Weights of a small mixture-of-experts language model, trained from scratch on English Wikipedia: 14 layers.
Below are experts of layer 2 (counted from 0) of a mixture-of-experts language model. Rows are named router (the router's row for the expert) and show model dimensions 0-159. Each number is 500 + 40 x the weight over its row's rms, rounded and kept within 0 to 999. Numbers have three digits each.
After each expert's rows: "comes before" lists some tokens at least twice as common just after its tokens as in all text; "gets" lists some tokens that make up at least twice as much of what it gets as of all text. This comes from a sample of Wikipedia text that the model never trained on. Tokens count by the router's weight.

# expert 3
router:560506505565449500490546398507526500498517477458523520441546499498485511393505518544454524531513433478511539454499512526546502505508436607483479482509475485453529509510497492487412435609514461523526485431528453448474523461564495544441492486468569493503486589442532526515488469555490483517569530514488465474473455486491510537555412559423506435517474425427479481452536467530467445485480473543507504554526421466521478481512489531476488509512528520455560543516542483522432503502431485
comes before: "| ", "-", "|", "- ", "|  |", "- M"
gets: "\n", "\n\n", "=", "===", "|---|---|---|---", "===="

# expert 8
router:519513506527518455509513485554595485454531469472531527443529453491490539473483565562505599534531464457465558436554534440492504525528486566450479590553496550454528475522448453494486428508496420494522483478535505492487537501518494536473478402430529491512540511506526515514421472585492504505541510522471455468442502513559529525517498489479478477443448483454450486498508484496479451507441488487511555560570441505523361431537481507514511423567494509449490525550509490489511513582474467
comes before: "1", "2", "3", "4", "0", "5"
gets: " ", "| ", " | ", ": ", "- ", " ("

# expert 51
router:492527521532445492386563504512569536465495436466498546495526465530457546474446530519417515523539472453470533462501526491572495533551503524450455577530484532459420471524454463516461402562512442510597465444580476477446525484528472529470436438470505492563524517450516535519470436503458525521540527509423525455444484468572533535507475501502434475532471469450500483466490501501479508552484446533517505529547465445516481545523474529479461412480472487447534527433487455463540492540500521
comes before: " | ", ".", " |", "; ", "–", " ("
gets: "0", " r", "ass", "ons", "all", "000"

# expert 42
router:583514555507507435474532454557550499529511473465541571505557488474478556503467507549468559526515440466478502479541527518516528550530533535427461541532437508449488458594486491477495510558578460588556511488526484449448570388559457543452453466472507478547558519462492543535480427578493467515515515546452479502446450487503555516510470575473493505530472450495488466467539441491469473566485483495541523515527499450521446502517430528456416494491473527480487564489534497473528556548493517
comes before: " the", " to", " by", " in", " a", " by the"
gets: "ed", "ated", "ted", "ied", "ating", "ized"

# expert 39
router:559511493564428476489574426507524459503501492488542486416567453555506534478478484523422501515513520466497572495552542419601584534555528526505497549493474490452422449541400515491523414525497488505508560513489482468499542496541448498495490448468534472543502468491564522535481425442495441488549561544494505505476455499569567508540502520457498499525485476498500492474519491493449482539462500525504515554552469505509515472558410493498481458582436564435495515464518505404498535487497511
comes before: "The", "==", "===", "-", "=", "In"
gets: "\n\n", "\n", " | \"", "===", ": \"", " | Succeeded by"

# expert 38
router:536514575539451461461521490501518435430508480473531511468497458566492515515422575526469524544530436480475568483499558453561540520564487528489443558520454525454480504563518471462505456519520436500527512503538457481471524476522457525511504455435508437517508518438545562555459434521470446540564513532444457421480428477534572492545444547454469468491489442429442467461507456506488494515434473535567504517542481470513484469542436551432501472561466531472516539530559474491471484550443471
comes before: "1", "2", "or", "J", "known", "ivers"
gets: " (", " in ", " \"", " un", "\" (", "("

# expert 49
router:561527521546426478480538448526520482497514467440526524454548484473493526455491525553463503555526471467465524462525525506542523544538398572476459530553446533491509485493456472445432416561519444501537470449540455466472525492554495550432482472464569473551513579462511539532471455541474463555560564539478482492474465467506491530545443538412491439490472447433462447477525468544445488508479471543534537524530447472510462477494485560479443496502486547452598547533556456477450495508462499
comes before: "-", "| ", "|", "- ", "- M", "|  |"
gets: "\n", "end", "\n\n", " All", "and", "nd"

# expert 11
router:540502491516473450511550462570555472497512478456541539500511435456496521456474539543424602539540485435480551474520517453493535528515522522454471534507493534479460476487460447466515469535505460496538526450547477452458529460526379535502493487466576458516521545476550515533437458529410477503525541516437485461460470437564483579534521504473478458520488460495473460473530455560493478537488515587520530508534449439580454521487461564498466455593450541469504545485536475444449554513466503
comes before: ".", " and", " of", ",", " were", " are"
gets: " I", "ies", "ions", "ers", "ings", "ics"

# expert 22
router:564523552546483454483516482530555480484521461474535566429508478492474530494464533526459527555524430458425509443510540421524535523548429515411449564518495543465483456528454477415468504547525445538523522481529482470475521451527441499455481461425554464522564534430534536581430482474479469609529511532501491482449463438538544540507451534489525471506471446452463453503494470516489470533396473508523518559547485447533428511514480522476455456533465515487546551470511479463490511518472500
comes before: "1", "2", "\n", "3", "0", "4"
gets: " | ", ": ", ") | ", " of ", " |  | ", " on "

# expert 58
router:548531506501474457494562447514590504495541470496541557454489471506469527546493546504455489524515441451454472472524505465530556520533446524474513496516475482440433476551487454482412497543504491502537578465532454496469543411538485556464457490424537469512507522493489527517445459503449508526533526543470523503474504481589598554539486483473457475436501494492435500493569470512510498562497419527518583536526449491544445507535484558508453491558423491461574522548572480441523586534455513
comes before: "\n", "\n\n", "$", " has", " is", "000"
gets: " and", ")", ",", ", and", " or", "),"

# expert 28
router:500528498508509466480508414558514463430493489499490558475482436530501530423503529556501584546538529486467532479500501492528554538533509563495447540507469532511400384515486514477417500562490466541511542483554484429470550490501486527512496482392564499507491510433494580512496467563495502569512512512422466477486488491516527504489414511427446483511459480485381495460525497516453481531471475500524555524556466489494481517565474552481514494462514464447592494438526480451503556542480508
comes before: "\n\n", " The", " He", "\n", " In", " In "
gets: ".", "s.", ").", "\".", "a.", "es."